From a checkpoint of a small mixture-of-experts model trained on Wikipedia.
Size: 15 layers, width 96, vocabulary 16384, 42.1M parameters.
Experts: 256 experts in each of 15 layers, 32 SwiGLU neurons an expert, 8 picks a token, a softmax router.
Training: a variant of SOAP for the experts, 309M tokens, 7071 steps.
Below are experts of layer 7 (counted from 0) of a mixture-of-experts language model. Rows are named router (the router's row for the expert), down (a neuron's output weights, with its number) and show model dimensions 0-95. Each number is 128 + 24 x the weight over its row's rms, rounded and kept within 0 to 255.
Before each expert's rows: a language model's description of what the expert responds to. This comes from a sample of Wikipedia text that the model never trained on.

# expert 8
It responds to: Possessives and determiners
router [147 121 141 111 136 105 158 121 112 162 105 158 127  96 116  73 146 147 128 103 126 124  86 115 109 119  98 167 113 110 149 112 114 154 116 124 124 115 124 132 101 162 141 120 128 112 169 138 118 145 133 122  70  94 104 154 128 142  89 160 141 111 130 121 127 119 149  97 117  83 145 149  95 165 146 158 115  78 153 151  87 132 120 128 105 156  67 167 149 153 146 131 106 135 153 158]
down0 [139 142 145 204  95 126 126 159  88 113 125 126 101 129 157 126 116 155 121 171 156 197 151 135 116 106 105 102 132 162 110  96 168  91 149 132 124 120 144 137 140 112 142 149 112 115 125  95 117 110 125 136 136 130 143 144 127  81 120 109  80 133 115 150 117 167 108 169 150 137 125  79 144 107 145 158 150 100 135 101 135 123 115 128 147  93  97 131 129 116 148 138 166 156 154 116]
down1 [ 86 130 154 151 133 116 126 130 129 113 128  98 170 148 121 120 146 133 137 134 118 163 115 116 153 132 110 204 119 124 141 150  75 159 118 140  88 152 152 144 101 125 141 137 111 143 127 122  92 111 119  87 109 129 113 157 173 136 158 151 118 136 102 111 148 135 185  96 129 158 162  88  90 159  86 154 150 101 112 125 108 115 118 145 133 144  93 134 144 109 123 103 113 111  90 100]
down2 [ 91 116 127 138 116 131 151 152 100 121 114 103  95 165 148 125 113 125 142 147 122 146  77 124 109 126 147  89 105 128 137 146 151  68 101 162 123 153 116 108 116 143 130 114  98 116 151 149 121  99 104 126  93 122  96 112 131 122 129 138 162  89 104 134 153 146 150 156 154 156 101 116 146 110 114  66 143  71 129 103 149 156 124 141 126 150 170  92 125 126 117 127 125 174  90  88]
down3 [ 84 114 143 161 129  96 137 136 124 137 137 111 141 129 110 149  71 136 149 149 136 167 115 123 120 123 117 141 103 144 161  95 124 125  89 147 146  82  79 126 115 138 116 158 145  96  96 127 111  85  92 112 164 140 138 105 125  82 102 136 133 160  92 127 129  80 122 136 114 145 119  97 149 102 197  97 130 129 113 124 149 128 162 147 130 119 136 142 177 123 164 149 115 145 127 102]
down4 [121  91 124 136 159 121 100 153 125 149  85 160 127 122 144 125 123 141 123 131 108 153 111  95  77 179 134 123  61 118 169 132 101 131 165 108 132  99  87  97 140 170 120 100 141 150 119 144 130 131 139 125 100 125 148 112 113 105 111 129 111 114 102 141 167  99 136 154  96 145 114 141 172 129 124  88 139  77 137 148 116 118 101 101 105 122 141 111 160 138 143 137 120 133 157 185]
down5 [103 122  97 121 134 126  82 130 133 145 110 126  88 100 103 145 159 141 102 125 142 156 144 137 114 182 133 116 110 115 208 121 103 153 146 125 120 125 115 144 138 123 120 187 131 133 165 145 121 105 135  78 125 170  88 117 136  96 108 125 194 128 102 103  95 141 129 111  99 138 129 144 155 144 116 148 152 108 118 106 161 141 101 120 160 115 120 101  90 133 119 122 166 131 137 126]
down6 [104 170 114  93 100 127 174 129 156 149 125 130 141  82 126 123 141 140 167  92  93 156 144 132 171 162 143 113 103 121 158 141 117 134 112 102 164 118 130 144  85 149 140 188 120 132  92  94 145 163 124 138 119 135  87 112 148 147  80 174 134 178 131  95 131 100 133 135 120 137 121 126 104  87 143 127 130 105 167 145 102 149 126 161 125 156 102 135 132 118 124 117 117 133 153 131]
down7 [177 158 142 156 108  79 106 126 129 105 152 135 111  89 123 128  97 127 129 147 122  96 114 123 136 128 134 107 119 111 131 117 171 107  64 113 159 165 128 119 131 145 117 154 159  90  96 110 141 117 127 103 129  87 126 177 126  92 133  98 107 128 132 148 157 140 144 104 123 107  90 154 151 121  90 140 131 115 119 153 145 126 149 144  68 144 154 125 110 130 140  88 144 127 146 186]

# expert 61
It responds to: Geographic classifier nouns
router [144 134 118 130 103 119  86  97 139  77 163 102 105 157 119  79 159 157 139 124 107 117 155 132 135 134  83 120 164  86  98 143 140 118 159 127  94 134  80 123 116 124 117  94 107 116 123 110  98 112 136 158 130 128 162 143 110 104  99 116 150  99 163 172 125 119 113 133 140  95  94 109 160 146  88 124 102  84 142 139  92 110 108 149 114 106 161 109 102 109 112 140 147 156 134 122]
down1 [155 157 149  98 143 139 162 117 117 151 112 138 166 125 115 136 108 138 146 136 128 133 141  97 142 104 111  78 110 134 173 112  85 119 140 121 116 111 112 110 126 121 127 159 116 108 154 135 103 169 138  69 151 104 107  90 120 152 145 164 110 163 107 105  94 158  79 106 109 162 166  93 114 123 134 134 162 143 125 141 142 114 116  87  87 104 121 166 125 153 115  84 122 102 116 114]
down2 [156 122 100 139 118 155 141 141 173 107 116 167 164 107 114 139  97 105 114 136 144 155 110 146 160 139 128 107 112  98 106  70 123 124 160  91  90 117 139  99 109 121 132 100 162 132 112  89 111 118 120 178  91 117  86 133 196 152 123 150 104 137 147 112 113 128 161 118 143  97 104 134 134 105 138 119 135 191 108 124 160 137 136 137 127 129  97 151 147 129 153 154  98 129 114 126]
down3 [146 114 172 124 105 184  96 102 115 113 119 116 102 139  83 147 125 141 169 150 143 129 169 147 120 113 112  94 136 189 126 172 189 121 109 140 102 177 103 118  81 111 109 112  73 130 141 148 133 100 128 160 115 132 119 131 118 108 141 106 134 141 127 119 133 115 116 139 108 145 149 145 165 167 143 139 137  99 138 115 156 107 130 144 131 123 180 106 127 108 109 121 121 135 143 159]
down4 [101 156 154 156  92 133 156 131 107 139 137 106 144 100 124 163 152  90 140 171 141 138 148 142 167 136 119 124 160 120 115 129 156 138 143 129 129 122 125 147 149  79 126 142 127 138 135 129 127 130 116  84 141 118 179 126 137  95 164 158 156 138 139 157  80 101 133 103 120 124 120 111 114 184 128 139 110 131 125 123 105 169 126 112 152 121 134  94  93 108  99 114 146 129 115 222]
down5 [144 114 119  83 116 126 109 114 129 107 159 139 130 111 142  81 117 118 171 136 121 117 142  98 111 140  93 152 146  86 168  91 106 117 109 159  74 147 136 131  92 114 144 131 142  88 169 127 110 140 144 145 146 160 150 151 156 136 109 108 143 164 117 101 110 110 121 119 135 128 137 140 148 148 159 118  98 144  94 122 122 165  99 170 114 154 128 113 134 137 152  76 114 107 155 193]
down6 [180  95 139 162 135 126 118 184 117 163 158 148  96 131  94 116 115 126 118 111 138 130 107 140 109 105 108 124 130 127 162 137 173 104 115 176 102 101 145 135 104 112  89 158 156 129 119 119 129 159 146 184 131 137  76 123 120 123 123 109 146 128 193 154 155 133 138 101 137 146  82 111 116 122 135 130 145 156 141 115 139  94 159 149 106 169  94 151 128 122 143  97 138 127 134 145]
down7 [111 118 184 138 142 122 123 101 116 122 102  96 102 154  96 148 163 131 174 125 108 171 127 170 139 130 146 167 148 127 127 202 126 114 165 147 101 115 175 144 150 119  99 106 108 130 129 131  94  92 139 121 141 134 123 105 164 142 159 138 120 134 143 162 146 138 153 144 132 129 153 102 148 156 125 126 101 141 144  88 177 138 119 138 146 116 136 119 105  86  83 130 148 144 125  94]
down8 [ 93 152 172 125 129 120 135 145 131 141  79  96 133  94 118 128 136 147 101 142 126 116 107 100  81 125 116  72 104 116 133 161 122 142 127 125 116 127 124 118 118 171  86 169 106 111 112 179 116 113 168  97 135 147 164 134  87 138 151 134  86 130 153 136 117  81 151 134 118 128 173 119 159 143 123 138 156 151 126 108 117  97 109 154 179 139 101 111 115  98 125 129 120 126  92 149]

# expert 41
It responds to: Articles and small numbers
router [128  80 148  80 106 119 126 111 120 170 133 160  93 103 109  78 163 137 150  95 102 145 105 168 139 137  95 114 121 132 177 131 103 148 100 128 121 153 116 156 161  99 109 129 108  93 157 145 105 111 161 142 124 136 142 143 123 125  94 120 123 149  98 111 138 126 169 128 155  99 132 143 139 157 133 137  95 161 122  86  85 170 112 126 121 101 130 142 156 165 110 149 127 129 160 149]
down0 [166 118  80 127  96 194 158 180 118 139 118 140  95 121 113 167  99 113 125 167 137 166 144 115 141 102 116 110 113 144 159 160 163 152 131 130 138 107  99 131 151 151 106 152 129 126  82 120 126  89 135 125 166 137 145 137 134 113 173 166 117 131 167 122 134 126 160 149 126 127 126 124 101  99 112 151 147 167 160 140 119 143 122  82 122 112 139 155 147 163 155 109 122 125 151 104]
down1 [106 141 152 136 131 173 129 106 109 142 146 139 124 114 182 149 119 104 172 105 101 113 143 149 105 153 123 160 140 113 137 106  97 152 122 107 177 103  96 146 129 146 123 113 171 124 130 106 165 170 121 120  70 112 113 130 150 118 120 152 137 177 139  79 147  58 101 146 134 122 131 118 113 112 134 143 147 105 109 156 134 151 130 141 133 112 131 135 175 119 134 151 163 115 102 161]
down2 [122 182 137 136 127 143 136  86 132 130 167 151 154 166 113 148 106 113 107 148 125 135 141  91  98 141  74 170 132 126 127 116 116 127  93 132 163 157 143 142 166 115  99 101 117 168  79 101 129 154 160 106 113 124 124 113 116 144 142 132 151  93 137 153 137  80  96 118 162 150 104 129 142 154  93  97 138 112 152 143 140 151  94  83 108 140  92 131 103 118 127 128  99 138 100 103]
down3 [179 110  81 100 104 165 150 156 124 149  88 122  89 105 167 150  74 147 121 103 130 136 108 167 161 137 163 155 101 116 133 149 142 126 152 165 140 139 109 127 123 107 144 120 129 156 152 114 145 110 139 148 108 103 154 124 149 107 110 124 161 118 165 121 130  92 144 110 149 115 127 167 143  97 155 152 116 171 104 125 164 123 115 110 119 132 150 131 144 123 168 160 153  92 155 155]
down4 [101 145  68 125 135 147 176 169 122 137 101 148 141  92 149 154 144 112 104 124 118 134 151 116 191 140 130  85 112 130 149 144 134 106 130  74 159  96 120 130 161 156 105 138 134 119 115 132 101 174  85 120 125 160 129 149 139 106  72 194 127 107 124 135 101 127  95 146 112  95  98 122 133 132 104 147 140 115 109 127 143 135 130 133 122 111 116 139  91 146 152 118 125 122 154 112]
down5 [128 148 142 101 145 128 139 146 153 115 136  97 129 163 132 160 114 126 143 100 135 149 139 109 128 151 129 143 149 114 115  79 120 104 179 142 151 111 149 127 117 160 122 143 145 154 143 134 126 116  99 122 127 111 121 162 160 178  80 105 132 138 127  96 111 118 116 134  94  99 118 170 172  85 122 148  98 131 105 134 115 160 106 153 127 164 157  87 146 113 125 135 130 153  65  62]
down6 [111 133 118 141  94 114 141 107 170 151  95 116 143 110 100 146  82 111 126  78 142 127 145 142  97 151 149 145 143 140  89  97 155  94 111 114 145 122 122 130 128 102 137 117 131  82 118 116 141  92 140  88  92 112 171 115 139 109 171 142  99 104  97 161 145 124  89 141 124  98 158  96 143 129 123 130  98 162 111  79  96 130 105 114 142 152 162 138 131 164 124 143 149 134 152  85]
down7 [182 144 113 138 111 131 109 127 123 138 141 134 112 154 154 120 184  85 129 114 101 126  91 146 124 116 133  83 102 144  94 183  96 145 106 102 108 153 131 136 133  91 158 105 157 108  86 134 120 174 150 144 126 138 115  83 130 108 151 109 111  72 150 142 148 127  97  98 123 158 147 156 172 124 122 124 113 103 110 154 139 146 129 151 104 125 149 106 143 111 113 116 114  84 113 110]

# expert 55
It responds to: Infobox fields and venue names
router [124 158 121 127  86 157 116  74 178  98 147 145  84 155 184 114 158 170 133 116 117 137 184 127 158 159 115  93 112 130 101 138 125 139 149 157  93 137 130 140 151 128 150  90 107 158 113 100 107 106 133 157 139 104  97 149  99 143 147  89 142 102 150 125  95 130 142 127 129 112 109 154 143 110 165  99 126 125 129 118 128 111 103  94 146 108 130 111 129 119  87 113 164 106 127 136]
down1 [129 110 193 144 157 167 173 138 165 129 141 134 162 114 101 144 130 148 105 125 154 161 151 129 133 114 105 139 154 142 108 140 148  62 106 169 163 134 145 108 104 160 135 162 146 148 111 137 164 128 103 174 123  91 130 145 134 131 129 138 146 146 158 149 141 109  87 163 128 136 163 128 137 115 164 140 137 133 110 123 153 137 117 133 137 114 155 143  95 133  72 148 145  85 136 136]
down2 [116 128 166 156 128 150 146 127  84 102 164 140 133 125 164 157 144 113 108 110 154 119 148 138 113  95 131 128  91 125 133  85 159 122 149 135 118 113 127 157  92 144 147 134 131  87 124 116 155  74 122  75 109 114 131 125 130 142 123 128 110 188 147 139  74 130 143 130  99 149 146  93  88 111 147 101 103 137 119 139  92 105 141 110 157 151 157 105 121 165 133 141 141 125 169 175]
down3 [101 136 131 105 138 120 115  96 177  68 146 109 177 101  81  69 164 171 140 148 122 141 141 126 124 145 141 161 141 126 113  88 180 106 143 138  90 134 136 119  87 128 119 116 117 156 174 117 133 124 128 163 157 117  98 105 124  85 136  80 112 138 140 135  99 111 136 142 130 111 126 139 154 155 163 130 140 117 121 159 122 132 104 144 133 101 114 107 106 103 139 121 126 104 154 146]
down4 [172 143 121  80 120 138 118 188 128 126 112 124 139 147  97 134 100 150 173 103 138 121 102 138 145 136 140 141 128  95 114  61  81 151 126 126 136 142 174 114 102  73 156 149 160 128 156 132  91 119 110 101 158 120 109  95 157 160 119 133 138 125 102 143 127 150 171 109 109  84 130 128 127 138 110 126 154 146 110 127 127 146 102 151 123  82  81 124 133 144 129 104 130 122 118 111]
down5 [ 63 145  84 139 126 135 173 107 186 135 124 160 139 118 138 148 158 128 139  95 126 128 100 130 146 126 122  97  97 120 137 178  96 136 141 140  75 108 108 115 124 156  94 111 125 130 130 122 146 113 122 129 117 132 144 117 117 122 121 107 125 125 136 147  98 129 110 162 131 135 136 138 134 173  92 130 106 169 106 123 149 104 136 119 126 147 182  91  73 101  85 163  99 143 119 161]
down6 [143  86  95 134 129 131 121 158 121  98  56 103 136 178  71 112 136 137 162 103 135 120  99 165 123 129 153 159 113 150 102  76 140  91 131 126 124 103 139 115 106  74 107 136 143 152 178 164 121 110 139 104 143 107 141 104 103 110 111 113  99 124 129 154 120 119 134 108 141 120 129  76 164 147 115 146 141 109 112 138 141 130 125 157 137 115 142 131 119 110 137  98 115  86 139 151]
down7 [126 108 138 120 106 155 136 131 110 134 146 131  84 119 122  95 134 137 167 103 100 127 137 140 109  77 143 118 133  91  72 110 160 125  65 117 112 153 156 129 110 147  87 140 147 124  68 127  87 116 165 135 121 143 127 151  94 108 145 113 149 116 150 109 137 106 112 156 127 125 112 130 176 101 143  82 150  97  84 120 105 134 139 104 120  94 134  97 146 130 141  95 110 151 135 154]
down8 [103 144 100 126  91 143 168 114 133 144 157 109  69 105 162 108 103 130  78 134 136 115 129 143 158 137 136 101 116 152  84 153 118 147 112 139  96 179 169 123 116 130 126 107 123 147 115 130  97  87 136 159 115 128 117 140 137 163 112 150 152 125 159 148  94 122 117  84 149 127 137 171  96  98 133 107 110 159 134 142 140 139 142  98 110 129 123 156 135 132  86 163 150 163 126  83]

# expert 11
It responds to: Institution name heads
router [137 164 100 100 126 167 107 131 120  95 141 138  93 148 162 115 126 139 154 110 129 143 159 107 155  90 134 135 119 105 100  92 183  98 141 121 101 118  91  89 102 150 173 116 109 100 110 135 101 147 109 152 118 123 111 110 114 142 167 111 156 169 133 125  89 140 121 105  90 160 136 110 140 144 154  86 127  99 146 142 139 104 133 117 144 116  86 120 153 134 181 136 175 131 130 137]
down0 [174 129 147 127 136 142 163 105 149 130 142 132 140 133 172 124 166 148 128 145 140 139 133 158 154 109 131 102 125 101 116 152 170 122  99  92 177  81 135  63 122 144 109 166 157  77 106 171  96 118 142 137 117 109 152 128 106 148 104 114 139 129 125 118  73 136 150 138 142 151 162 102 132 118 108 147 155 100 119 143 120  91 131 157  91 154 150 155 154 133 123 113 143 140 134 100]
down1 [166 170 106 127  86 126 106 100 105 161 158 114 100 124 144 102 138 126 115 142 128 158 133 102 148 167 143 137  82 112 129  60 139  99 135 109 156 185 141 114 166 149 118 122 156 144 148 117 126 144 127 144 145  81 102 126 129 159 117 142 105 105 183 141 160 112 141 134 134 127 121 136 157 139 133 137 139 128 108  98 114 127 137  99 146 145 105 110 142 141 166  81  98  82 114 151]
down2 [136 140 131 128 143 197  94 115  91  89 139 153 104 155 110 145 117 143 143 131  97 153 184 132 123 109 112 112 149 150 119  99 129  96 100  91 115  95 127 108 120 109 106 142 110 110 118 107 117 106 112 169 138 130 112  96 142 143 149 143 141 133 121 135  77 151 175 148 125 136 143 108 118 161 184 139 116  87  79 165  99 112 118 111 129 132 100 134 134 128 153 123 135 183 117 137]
down3 [147 170  94 168 128 123 102 143 134 132 128 151 102  84 163 171 186  92 122 130 145 151 115 127 157 167  97 151  97  79 145 174  97 132 155 129 103 163 125 118 119 151 124 102 134 115 129 122 145 141 124 112 148 155 132 133  82 122 138 120 147  97 125 139 111 172 122 108 141 104 126 148 155 163  82 123 114  81 132  95 139 119 113 135  90 102 109 110 104 100 137 134 114 133 133 151]
down4 [141 127  90 132 130 120  88 157 109 129 154 137 144 113 137  96 130  85 117 122 151 110 136 149 124 161 120 109 135 122 141  75 185 134 125  79 127 144 127 127 140 140 138 118 144 104 108 119 135 134 137 161 113 140 158 145 128 155 125  91 110 129 102 143  53 163 126 109 141 131  86 127 146 144  75 113 107 103 129 115 181 132 151 139 119 105 136 136 107 114 152 143 178  92 155 179]
down5 [102 179 180 167 147 123 143 152 125 165 129 176 115 168 125 159 101 155 149 104 108 132 136 106 117  84 122 137 141 117 125 166  73 152 114 106  96 120 154 135 136 142 130 119 138 136 136 161  95 125 105 132 152 145 128 117 112 150 142 114  97 160 108  93  76 130 135 108 139 155 156 126 113 164 120 145 108 133 110 134 141  68  83 136 139 131  98 124 145 110 162 122 127 156 104 140]
down6 [136 152 135 104 109 135 143 155 168 145 158 120  90 133 135 153 135 152 165 145 124 151 117 110 116 134 107 138 143 123 118 104 103 131 124 113  73 155 106 107 138 127 132  86 121 145 123 165 134 111 169 145 161 131 125  85 108 126 129 126  80 107  97 125 142 102 155 133 132  70 138 133 127 150  67 127 115 131 128 174 141 128 137 170 163 135 101  87 144 112 140  86 120 127  62 118]
down7 [202 156 128  83 158 177 139 105 117 152  85 113 151 156 100 117 122 120 142  96 135 146 139 136 140  98 134 112 125 142 100  88 151  94 131 148 130  83 138 130 144  71 123 161 150 139 148 120 124 162 150 104 163 142 152 123 122 137 146 166 141 118 104 118 159 150 130 169 111 119 141  97 141 140 149 126 113 113 168 135  93 103 112 131 149 136 128 115 109 154 152 119  90 118 121  90]

# expert 3
It responds to: Capital initial letters
router [118  89 114  96 115 137 162 140 136 131 172 161 102  92  83 171 107 186 141 112 105 159 141 159 125 107 114  99 125 127 125 145 165 118  81 153  86 164 135 147  92 172 119  97 129 101 148 168 114 114 147 123 165 141 115 129 149 163 121 110  96 160 126 127  98 106 146 116 156 133 135 145 148 163 127 116 143 140 106 150 120 107 127 145 125 127 164 137  98 150  89 128 155 131 121 135]
down0 [211 107 116 137 132 180  79 159 143 140 160 112 114 158 125 160 188 123 144 156  99 118 141 129 114 127 106  99 137 129  95 154 142 164 106 132 122 163 128 150 144 119 157 171 125 122 149 166 138 130 103 128 141 113 141 155 158 124  99  91 115 139  91 123  89 159 130 155 112  93 137 106 126 128 126 114 136 131 129  95 106 111 111 130 104 119 151 152 147 148 157 147 140 104 101 146]
down1 [166 134 105  91  85 160 150 142 162 133 125 117  83 106 121  95 100 123 148 134 117 132 126 157 112 127 104 109  82 123 183 116 102 101 104  74  87 126 102 129 145  73 124 139 150 103 140 108 131  70 121 115 110 137 172 132 164 134 141  98 119 129 144 150 132 145 173 136 106 113 137  97 123 145 174 121  94 142 104 128 143 134 147 131 139 152 159 116 152 158 141 135 132 128 125 108]
down2 [156 145 100 115 114 144 120 146 114 101 140 131 142 193 158 104 112 144 131 115 111  97 147 114  92 123 150 121 125 109 147 100  99 153  94 112 123 129 104 119 151  86  91 107 150 115 162 163 147 115 133 146 184 118 200 108 102 151 123 128 124 129 158 133 154 163 112 102 166 145 111  75 128  99 122 145 127 124 159 116 145 163 165 150 115 129 132 124 125 125 104 125 160 150 102 154]
down3 [119  88 166 138  97 147 145 105 119 102  85 124 125 142  86  80 152 111 141 102 134 138 148 147 135  89 116 134 135 116 143 144 169 125 117 163 139 111 134 101 153 168 173 148 127 154 175 119 148  70 143 137 133 151 115 127 199  80 157 103 117 124 157 137 110 133 127 148 147 113 106 120 154 126 145 123  83 117 136 117 157 140 130 152 139 114 147 108 103 140 128 110 100 108 113  96]
down4 [150 120 123 167 135 103 118 112 114 105 155 103  85  92 131 169 102 123 130 132 115 185  87 133 108 138 111  85 100 147 122  73 114 113 147 101  90  98 123 105 140 173 167 170 156 142 119 128 125 135 119 140 129 154 123 154 103  96 106 129 149 143 138  95 130 107 135 118 131 122 122  95 145 156 124 156  96 100 108 138 141 182 125 105  86  92 166 120 120 135 114 134 107  96 124 121]
down5 [ 81 171 155 182 154 134 130 132 138  92 114 115 107 145 102  97 109 119  95 128 130 113 153 135 105 186 131 140 126 123  93 136  92 128 111 160  99 137 105 152 131 135  80 140 124 153 151 129 119 118 168 154 142 102 133 139 118 154 104 158 145  79 140 143 111 114 153 154 126 139 118 133 163 134 151 114 149 100 114 103 115 120  91 130 123 137 107  92 196 132 114  95 127  89 118  97]
down6 [191  95 164 108 115 156 123 160  66  89 119 122 106 174 122 139 123 127 140 169 113 146 132 162 134 131 110 131 188 110 117 135 141 144 165 115  94 116 140 167 129 157 117 159 114 142 148 131 132 137 126 158 131 142 134 120 144 100 108 134 128 104 141 135  86 108 164  95 152 110 115 121 131 124 134 142 152 165 131 125 136 175 150 115 155 105 135 154 137 125  87 106 161 168 127 166]
down7 [ 99 118 101 113 185 137  80 141 129 141 128 125 115 135  94  84 139 146 131  86 109 109 186  94  80  94 110 115  99 136  85 113 119 114 129 109 143 159 157 119 111 128 121 123 133 106 128 169 108 115 112 165 142 139 109 189 137 102  95 105 138 149  97 155 122 130 138 144 154 138 122 116 117 139 146 178 139 148  97  98 113 144 164 123 136 127 135 136 141 172 167 119 138 123 119 149]

# expert 12
It responds to: Capitalized name initials
router [131  88 138 130 131  81 138 120 143 128 167 153 113  94  86 162 122 162 122 138 108 140 108 181  95 138 139  69 138 105 140 153 162 120  79 145 101 167 146 137 113 161  99 138 145 123 178 118 109 131 147 155 141 132 128 116 157 121 141  96  86 138 139 129 111 123 134 163 144  93 113 155 154 142  83 152 105 135 108 140 134 114 148 150 110 102 158 148  91 138 100 107 153 138 143 136]
down0 [151 110 116 137 134 123 129 135 158  84 126 118 117 135 144 148 145 159 163  96 204 111 134 155 152 113 140 146 168 151 162 121 147  82 143 106 123 126 106 153 124 111  92 118 138 134 145 111 112 138 148 135 116  75 166 136  90 139 166 109 122 175 112  96 116 120 128 133 128 150 125 126  72  70 115 133 120 101 113  95 150  78 149 143 130 139 144 129 119  94 164 143 121 119 117 129]
down1 [117 133 132 146 122 109 109 127 131 122 149 135 127 102 130 186 143 140 104 101  96 136 143 111 126 119 104 110 144 162 110 165  95 176 101 159 128 137  76 121 108 176 140 116 102 100 148 129 132 138 150 166 135 126 161 165 152 129 169 133 130 115 133 123 122 124 139 142 127 132 129 158  92 125 127  86 152  73 111 116 145 128 136 117 138 137 146 101 111  82 144 151 115 109  45 170]
down2 [127  79 109 127 138 163 140 106 102 102 115 117 151 134 137 142 142 113 144 111 121 151 153 137 149 138 111 146 123 163 124  97 140 141 177 123  70 109 171 174 147 160  91 168 129 117 197 122 116 150 143 164 115 162 111 123 116 101 115 102  99 118  98 105 140 138 140 157 141 122 153 143 113 111 134 112 144 124  93 177 144 142 163 156 123 105 159 126 146 112 125 144 132  85 139 161]
down3 [137 111 124 182 151  78 147  83 144 144  63 117 112 116 168  89 149 141  91 120 137 132 109 155 104 128 129 140 129 148 136 159 146 119 129 113 165 153 146 141 160 147  90 146 141 165 146 172 139 158 125 133 108 120  76 133 141 113 115 118  87 105 124 133 135 154 102 168 100 139 100 167 127 123 109 145  94 123 103 137 148 132 147 166 113 151 137 117 110 122 141 109 131 105 135 174]
down4 [133 121  77 112 141  57 158 136 179 124 160  72 123 105 106  95 110 137 118 101 152 121 130 141 134 104 127 152 131 171 142 107 115 136 149 147 170 171 108 110 146 101 142 146 109 135 115 144 126 113 126  98 108  94 144 138 163 141 150 147 110 136 130 153 176 115 122 130 149 141 127 171 125 118 136 152 112 176 109  95 157 116 129 148 159 160 122 127 157 148 135 161 107 166 111 131]
down5 [101 132 164 109 131 121 104 143  96 154 178 160 150 145  99 175  92 153 151 107  85 106  81 114 125 149 170 104 153  93 108 146 137 146 106 144  90 141 148 124 127 145 144 141 111  95  96 140 140 143 154 130 164 144  84 117 136  98 121  74 110 134 103 139 130 106 144 122 129 104 143 117 146 135 133 102 140  75 114 117 129 109 129 139 125 163 119  89  91 152 168 126 141 126 135 155]
down6 [137 113  66 150 104 135 102 123 130 118 161 134 135 106 124 151 150 137 123 120 101 130  94 127 144 152  96 146 147 107 144 101  94  69  70 162  90  98 104 126  93 104 136 117 112 140 104 137 128 136 117 113 105 140 125 147 154 112  96 114 137 177  81 146 139 144  84 134 116 128  85  98 121 138 145 121 179 101 133 138 125 145 167 158 144 143 144 161 135 126  98 169 119 116 133 118]
down7 [101 181 120 152 127 177 138 117 143 136  62 147  93 155  94 109 142 120 162 180 127 140 140 127 123 100 112 119 114 120  93 121 119 169 120 148 103 135 137 112 100  98 111 143 170 144 110 129 169 145 110 118 115 155 176 144 135 117 115 149 111 105 123 175 143 150 136  92 102 171 122 154 136 125 163 141 154 133 134 153 162 121 114 115 105 172 132 118 116 150 151 116 165 136 113 112]

# expert 37
It responds to: Capital initial letters
router [163  95 124  77 114 161 137 133 160 113 181 116 131 139  92 172 126 120 149 137 138 100 144 126 113 166 112  88 114  84 102 103 115 144 142 171 102 136 149 152 133 131 138 105 144 109 156 169 119  82 131 113 149 162 129 123  81 150 127 138 125 132 183 151 114 108 122 125 129 118 127 146 150 162 138 109  88 109 140 107 118 121 112 120  99  85 129 127  92 162 136 117 128 135 113 177]
down0 [134  91 124 108  96 128 138 159 143 147 122 123 130 146 100 121 117 127  81 143 129  86 124 122 107 134 100 104 122 130 110  94 149 148 152 122 136  87 132 127 126 125 132  82 154 135 113 159  94 119 139 118 188 119 121 134 148 167 115 134  53 159  85 135 161 109 159 142 175 139 136 148 138 102 129 146 135 128 134 101 143  93  95 163 140 151 160 122 139 160 179 105 158 135 157 135]
down1 [157 106  93  96 135 143 109  92 165 133 125  80  99 145 114 144 140 136 145 100 119 126 112 106 113 138 128 140 109  86  76 101  80 124  92 131 124 113 111 152 127 152  91 145  50 152 135 115 125 135 133 129 148 137 131 142 140 130 105 106 126 135 119 135 110  97  99 135 127  92 153 126 138 117 142 175 131 121 124 134 152 106 155 154 119 142  72  67 154 132 157 105 149  88 124 130]
down2 [112 137 117 161 136 143 153 136 121 134 109 135  82 141 127 105 112 151 136 125 168 142 101 158 111 103 111 134  93  98 109 135 147 129 157 117 126  98 115 104 149 155  96 119 104 102 121 114 136 129 167 141  68 109  79 112  95 125 134 135 136  92 101  90 122  85 126 100 132 115  80 113 130 121  85 128 166  94  98 142 140 132 124 132 124 122 173 153 125  95  93 148 119 120 103  64]
down3 [ 96 128  98 128 104 101 108 132 182 118 111 114 122 100 158 104 133 114 167 145 131 160  98 140 153 118 123  68 140 188 124 131 137 120 104 136 145 123 168 155 134 123 119 124 163 141 123 147 177 141 145  99 139 129 139  86 128 131 130 112 119 118 123 108  84 140 115 106 135 138 146 124 141  99 140 169 161 136 130 123 138  62 132 127 146 162 151 132 136 122 140 136  80  92 188 110]
down4 [175 135 145 119 147 109 129 141 103 121 145 142  76 137 153 139 134 104 170 120  98 126 169 102  94 154 114 137  90 127 148  79 161 123 161 122 151 105 141 104 119  93  99 140 139 124 130 110 104 128  98 157 134 153 146 126  78 134 147 110 129 124 134 146 107 157 131 150 137 154 109 161 112 133 108 111 122 164 144  93 131 100 146 115 140 127  89 132 156  86 138  68 100 150  79 148]
down5 [149 149  85 145 139  67 104 141 153 101 145 126 128 120 130 127  93 162 146 128  96  94  78 159 146 152 113 166 106 136 137 114 119 173 137 160 132  89 105 139 117 163 123 176 101 125 127 148 101 181 127 126 155 124 106 175 135 139 128  96 114 144 152 138 137 135 142 116 129 139  94 101 105  99 155 115 165 131 104 117 108 133 134  81 161  93 138  90 133 121 139 112 140 104 139 123]
down6 [116  95 140  89 128 169  95 153  96 122 133 142 113 121 135 123 154  99 106 132  92 149 121 124 100 119  97 102 127 131 168  66  82 133 123 128 153 120 124 144 151 161 155 113 127 149 159 137 108  98 116 126 140 176 143 164 160 147 120 119 137 144 141 126 137 139 102 124 148  86  94 169 152 132 140 152 189 122 133  87 130 137 137 132 134 177 154 148 118 107 118  90 148 144 172 136]
down7 [138 155 136 126 103 168 105 102 129  95 206 113 139 124 111  96 109 162 192 125 126 107 124 134 149  83 141 126 143 154 173 159 140 116  93  87 143 149 115 128 120 139 153  89 102 138 106 122 149 167 148  87 137 137 164 121 130  91 109 149 138 139 136 139 123 120 135 149 130 105 104 113 133  82 121 127  96 138 133 146 111 136 141 156 102 151 149 113 102 136  76 122 137 146 159 138]